{"n_layer": 14, "d_model": 256, "n_experts": 80, "experts_per_token": 6, "d_expert": 32, "d_shared_expert": 0, "activation": "swiglu", "moe_layers": [1, 2, 3, 4, 5, 6, 7, 8, 9, 10, 11, 12, 13], "router_score": "softmax", "normalize_top_k": false, "routed_scale": 3.65, "balance_loss": 0.00634, "balance_bias": false, "router_noise": 0.3, "router_bias": true, "n_groups": 8, "groups_per_token": 4, "init_std_router": 0.0311, "lr_router": 0.000419, "vocab_size": 16384, "norm": "rmsnorm", "norm_eps": 1e-05, "tie_embeddings": false, "optimizer": "soap_variant", "lr": 0.00354, "beta1": 0.95, "beta2": 0.95, "batch_tokens": 65536, "seq_len": 256, "train_tokens": 367300000, "steps": 5605, "dataset": "wikipedia_en"}
Below are experts of layer 4 (counted from 0) of a mixture-of-experts language model. Rows are named router (the router's row for the expert) and show model dimensions 128-255. Each number is 500 + 25 x the weight over its row's rms, rounded and kept within 0 to 999. Numbers have three digits each.
After each expert's rows: a language model's description of what the expert responds to. This comes from a sample of Wikipedia text that the model never trained on.

# expert 4
router:500503467486466501507513516514463512539496456497531535523512512512503514504546489484505504517498540510498461462510476511515461487499479519521510454502487488503501502553484511520461490485491469535532503520530530493515488475461497490526493484490515498527502506542496489487526520509503505493512516519482487480544518490467505520504507484460523461474463470499486498506508471474502498492524
It responds to: Years in dates

# expert 50
router:471507536481493443530494499496484490498507499478526514510466485521490538511541536508519501516532498479529470495468508476474502543495510513524478457478520482459557490499513520474480507513519512494487523469492495509481491525450503470538474525488473526536513522501484508549510473531537537461483497531462494475528545553480509497489512441506495535520526476485473542515486493489483481472515
It responds to: Infobox field colons

# expert 3
router:506469452474525506520490530514482529474495500475490524495490493523478506526509508486475477501515519511502488508451460497538449485480500501505515436535455489454485468492475526449512498542498496531469517524521478471485475510453506469511508519519497441527528505488475522481506517477502490503508531487560478552471473454485504510480483486510478492537452523463467515542528521529514509518515
It responds to: Music and arts nouns

# expert 52
router:476477473453495519498515541490475500479489484522501534473521523503464452477504467512520508499453510490494522545494506490517465532513504506551500460491525505492468502515486495466466490489504491514504510479501533490537481484474462520525545469493490514480505508515479497469520464525518505530530457558502518495495543498452479532483490468501498505546459521504518482502528488511483482523488
It responds to: Biography verbs and also

# expert 10
router:561521518465519478509500520523455495482509511485491543519541502481481493534480496494473558533504519483475461483497509502532503497520530509479501478458506516492476555495500527444498475533505550496527511555513462497492507454517523515496518509495544477505500463497503514505500515474492508537510512533479526528556476481507532499508545465547487473541483522552523493463503483513507511569461
It responds to: Determiners after prepositions

# expert 38
router:488496450527476525519515490491540474483490479499479510499509494501463461489475526497503458548473500511472539494466518478491447518508488486470501526500489497498531492547468502514520510501515470531516490538489521489449466485504523469509502516507486503479526526521533488477504533487536487539516507471520503512533509448473479525519508512460569502494465557543491505515469531497452502469511
It responds to: Institution and title words

# expert 18
router:491497513525526479491462500514476455464484470474494514510520522468470517547520484482482490532478514466486535465532499500518537517507537519462483472496500505517479535498469503459503473495485495531505492515531471521455533472555481512515529523538515528487533496477509550469491522529535503507491499544516526474503506492558531505505486495497507520521513524473499509524443499506524530526484
It responds to: Table pipes and determiners

# expert 61
router:489491484481514520484485495474517538488477541546504462499456564517522464524473458515511496490499491535481475520453513477453564508523490521490514509494507519523496484530465509507478486464508503518518498560464523468518506511471518515541524470472508522476494487493514477487481533520494486487513515474549527483490472537512533458480501504540460499483482516523502485487484494506551461525522
It responds to: Mid-word syllables

# expert 62
router:473552482524482488480483491485578514518487457488478454522525495451526495469494509448535516495517452524455505470512457538475484521530502514480488489513515517523514470556520492474479487504559496554515543520495498467494531500498514452483535527515506494509541518513513501520503525485517514484530505503525508508486508496466479474471522533474518534497478483503516520538497513495448493501508
It responds to: Capital initial letters

# expert 28
router:539543494523528499498472484537502508472511482468525509530540462531486487519547531520512531513476457512501526496523530475498503490527508505474498484494467489476501477502477501477503484523518518493474521460461502527475492469522474542496545490518457500511540503523517468486502519475500515501500534503485497536512481466538460507500459512484515546477529508466499492542484486509509485504506
It responds to: Pipes after text cells

# expert 57
router:472466502504483547522493514513496477499524501532477514490499546541492500467495476454492504500492507491546490530481514488457515521479487486497505534520489480500491509503475476523521485455543490490503508504456491510476489496489467542506472511455524491498468497491518461483466519511504499471501518505513490469500546491514500453495463539510504459448499522488534527494489523513529536491462
It responds to: Inner word fragments

# expert 27
router:492445523530527498512499501519467485513468514529544532502495503505482555518555454490513500505455550506497463493533497488540536500508506509520479535468471517508475526458505498486485518505505526520516528516482496500486513506503503490467486522502495492502514507503522517521479500520527525482513439521467531577519483522492472516482465481506515496469530468515466514497482478504505488542453
It responds to: List bullets and markup

# expert 22
router:501535492494500482483545456501494521533530505505485517520486450493557504501480476512476511495509484497535523486549463516490508437474503469504492517495526491510524506524497511461482507528460533494546522541518499458504471480472470519510522447552472517480544515467516498474519485505518489470532480475448492471481513502460505498480483498461457517487516489477533493503523495468494468521475
It responds to: Mid-word name pieces

# expert 46
router:487558528505478496484499481500478522478485464512493504550515505492493472514467501500541495509552532540530487510526450515507496499504488515486550520474519542503546522505515486463480515482484486524499507479516491512450474556493490470497548507461498513514500485525476546498542455487462508477534490540473536462478478490473481507532507534476509501459501496471527526470497459469486526478529
It responds to: Commas in numbers and places

# expert 33
router:496476501480450523497497505482496507529511536478523467527495507510499489481489506498510476489487498505539514454456532496489487478476498481463480550492498456481537525492526485527544446520496462503464520484497508459483454477523510461484510506503478507488509537468542523492521494470507510489513549466528497527497532454500472512542473468487516533501481553486522489518527482486475534492533
It responds to: Personal and proper names

# expert 47
router:498493477517491521519468499530507449495469467498512528512501488500477525510495472498505530523444483528478472468514509465564504534555518494482497528459493517526536517465494502480471474528467514532501514468508509543457531500499544514481476495500514480536531509451504490466477502520510490477491504481463494507522515484556485547464495552510521502483535508485506526522498500533485495559469
It responds to: Hyphens and pipes

# expert 16
router:534520534499549467507502491499535523497454467463535518537514488526534490510551477490521499516505453501481541514500486487507474509514476502464503448485452449490528479496490485508483527501506520463469513483510503500482514497518456508472450521481526476498526514501508486483481505498506437489468523472459517488489544514467489545499513510541518472491529480462470484507512498525528488468518
It responds to: Table cell separators

# expert 7
router:525500443484529519509472484501458501496470518485463514534539556485521508537459509498500482469518520497484484498527486488513501542518537493462531476534534462458465513477502487492453524543509488504491507531485509467491540471528517468479538496505471488491472522468522460516460491496529531468491472507507528519497512471491500533494505552493498513548480506475480513506522484455508513512473
It responds to: Consonant-initial name pieces

# expert 11
router:478460485480506507508474499479477442466513540511480520463491510542524516459475449556517495495483473545517504552456476481495482494478541481484492535491530511522506469492513509483511533522486502468462522494500465464510515496495521516500520506496532499521508503476537510475484473511496474495480518466554491550513469534497487473460525527491498527513482502516458510512529484449486512490455
It responds to: Nouns after articles

# expert 37
router:481467441470508510518511538507469493554522465504504536486526532500502507473468504508506498502504509515514482531515532513464515523491489467481487523494499508534478539555499489524530484520523462496520499489447505495529521492515486509483493528458517520458500510519476448463501511455482508482495528508529500494503496476465511481485470493487481493433515548502556500488492484493509473477454
It responds to: Mid-word consonant clusters

# expert 48
router:485541491489467481467490502520468526498495450512524471527485484505505481500473478534500479541546546538494472469508490516528485491510484509447546526456509546488552538525488484446490523512501498512468506492491495516519499534514488478489531514453500496499533504488495545497509486510456537531534516501525527468461465508481468530525467507492508478461517505460525515467521465461475534498524
It responds to: Commas and separators

# expert 24
router:491495542484462516529530465526476527491519462474507445523475474444537470469480489545495509477469528492505510466517518466504497533528485495482462526523490536512511487497512504494470491553488491522509523504514470493521499476518513477520544521499524454476489489509476477482482500497455494476507517513546440536472526531473459523500520516510467475519517500504529509513500509518441546517528
It responds to: As and naming links

# expert 39
router:473482431543504514475497510479498473503503527554458494468508490506524514469509489515529494500472528540492497479517486470489518510489503503514497496528535490553479489523521459536531479499479453493497508486510487524459494491475528517523492539466496486447488533481523473506511521501473498539471525468582487484504457473514464453476472523534444503487493462452526498503509499516489470499523
It responds to: Verbs and participles

# expert 20
router:501538533543484505490505456508535518511500474466533485535539455479526487508543530544508496535546491496525514508552542500474489488504506496518505506504506539526541493549486532509509497542485507527464503472468511524491473494484456526477537496524452532482544505487489475471510491487498526482506555496476462492492498511492489520498510469505448527461534495488495533522467514461449482504495
It responds to: Table and list separators

# expert 56
router:486498517487534514502522453509508512463524477458512476514526490447499478523490506494521518489526544520508513470510545491490490474533468487520533533522517487502476463462459491462468496490495474497460505465533510468534496505509478536445529496535523493475470509483523492521551497506495524463520494496544479501512461553483527517524475539507519482513500468467495466457473517504485498527475
It responds to: Relative words and suffixes

# expert 42
router:472486511468528482510494503503521445498505499482459449477508465459437463476484498503487486521494490526493525479517488493515465497529475501457468513498514521454565519516530454524461515522499517476525499517499536498505518479505456516510514518510456518496501490496526510508495511500510521517519537472540530514505464475492493459534508540502465521512509480516471519523521474471454542523490
It responds to: Capital letters and initials

# expert 25
router:484535447494442527472507483470481548511500473526528488529469463520536495501523550540472493459495503440490500500492485541516534471512483498492503529509522486526525536481485472507513471533503464540480513464448495464560473453471490480476488505464533541502501511470515574494487460458505534495512531484501474453474459519470480533528513459465478523471486536515505522486480507505498496537506
It responds to: Place and team names

# expert 58
router:526522478459507476505499476527530507514506515518511534463474505489493458461522478462490485519486509452528477470509512500525487478452471501483554529470510512500534517483488535479551469486537545521522482500493460508517458489533468489461501523481511523493519535514493491497483520534528498488517515528553480464462515494476544488494458497486503505545513500476493525473526485495506505537531
It responds to: Closing parentheses

# expert 60
router:467488503490517508511528511513462538497522526556513495483525547507475461502479509501489489509478529532515510550494491519480518544469488515534472494532522498517492482526458539512501493465462528479540478458528467486462483511502503503542505500494484486454472508548486483537477493525475473506517466539502482524524513504538456518525483542510502508511456484548526470493509519502499501488502
It responds to: Main verbs be/have

# expert 15
router:518524509472488517498499486526496505464518452519532507501503509517507508483501492522524492532536549532521479487528455484519507492490530528472517524454515529490507484503469491447503519477487475545488516511530535526464464547486486482530541518467515478528497478508474522497570493494465463459505466528519545466472477474463478530544507537498543489502502497480533500498513459486461529524542
It responds to: Commas

# expert 13
router:516475519547481513552507486488494488470475549526491516488497519497486513517477519509515457524500454516517502512513476524466525501479499499448490507530498539499492501484511484474494549499528498495521479552479475486479517486514498516521493503507483479527494509471516501472504509512552499492499463493521455474487474466515520454475459536475499521438507480519515502470486476473517499465477
It responds to: Capitalized word openings

# expert 1
router:549491543469556536453469473477492520456546476489498489498472481555527535493468509508536522500507498485518493458539447474457528506452491470503522542455527520470474488473524488505471496515446517454470476517530486484492474486479523500496486514489500559479515522501522504518453518498507538507495516515529469530511463518516496476506472523568465521515489464482497475538504517466518502488455
It responds to: Single-letter word fragments

# expert 45
router:463498536516513476484505445506483505496474507478522521528464496456503484518517524520505512480540449507493494513477533509446506543524482533525513465509497459476522468472478538506495522513522516514500499494485504526507486483521456461522501541479477526504506508495499469493526510498491557508492480539473497473481511542484486486517523483485511501482514475472470524519528463469482478477544
It responds to: Infobox colons and parentheses

# expert 54
router:470517477481528558458496441521490530514557484503526463480502480509515469509513521514488530503517558473481526502462518517453519501478498479503507511547500473499491495490485479472534483496522545502488518554527483518552480543475532521476525459529484528454525513492532505503497471512516460474528483464518476495494527532520507483483508508489458508513529490484499500513516520528497522484496
It responds to: Plural and name endings

# expert 6
router:495448483496525491476521492492478496513511451460547489495486498507488485465462538527505490463522511500470522528498529465470532522501491488448486525500495506513494531533489480524505473488500463506514501513531504476509518461485516516472539443497537478490481481483507538477513524478533509514496485493515467537510547495518493483497493488483462477498483476511495505492522538498492516509505
It responds to: Romance-style mid-word pieces

# expert 26
router:518501480502501510506506486509540535507496500509533482493468542515509504516536469516493472508534502444532471501541495501553478476487506504496495483503504531510507504483503509468484483489543476536517509555484473542480492522532505521505453503473523457531536507522496539481508501517476506464504500533488543472506528492513468522534484532525446510500466502492479511500508503462504483482525
It responds to: Sentence-ending periods

# expert 63
router:485478513487476492475489476491488504495496519471513487502465495477491527476497556501521517519546461500508522474517465473502493503506519493556500461499501460487531468500525526498469480524525477500498456466529516517539477549491496463522515533507484539522527541472523499507525477544487486476475498507478500484525494517476483506468499529468514545521492474488516534516527473498483468500503
It responds to: Clock colons and punctuation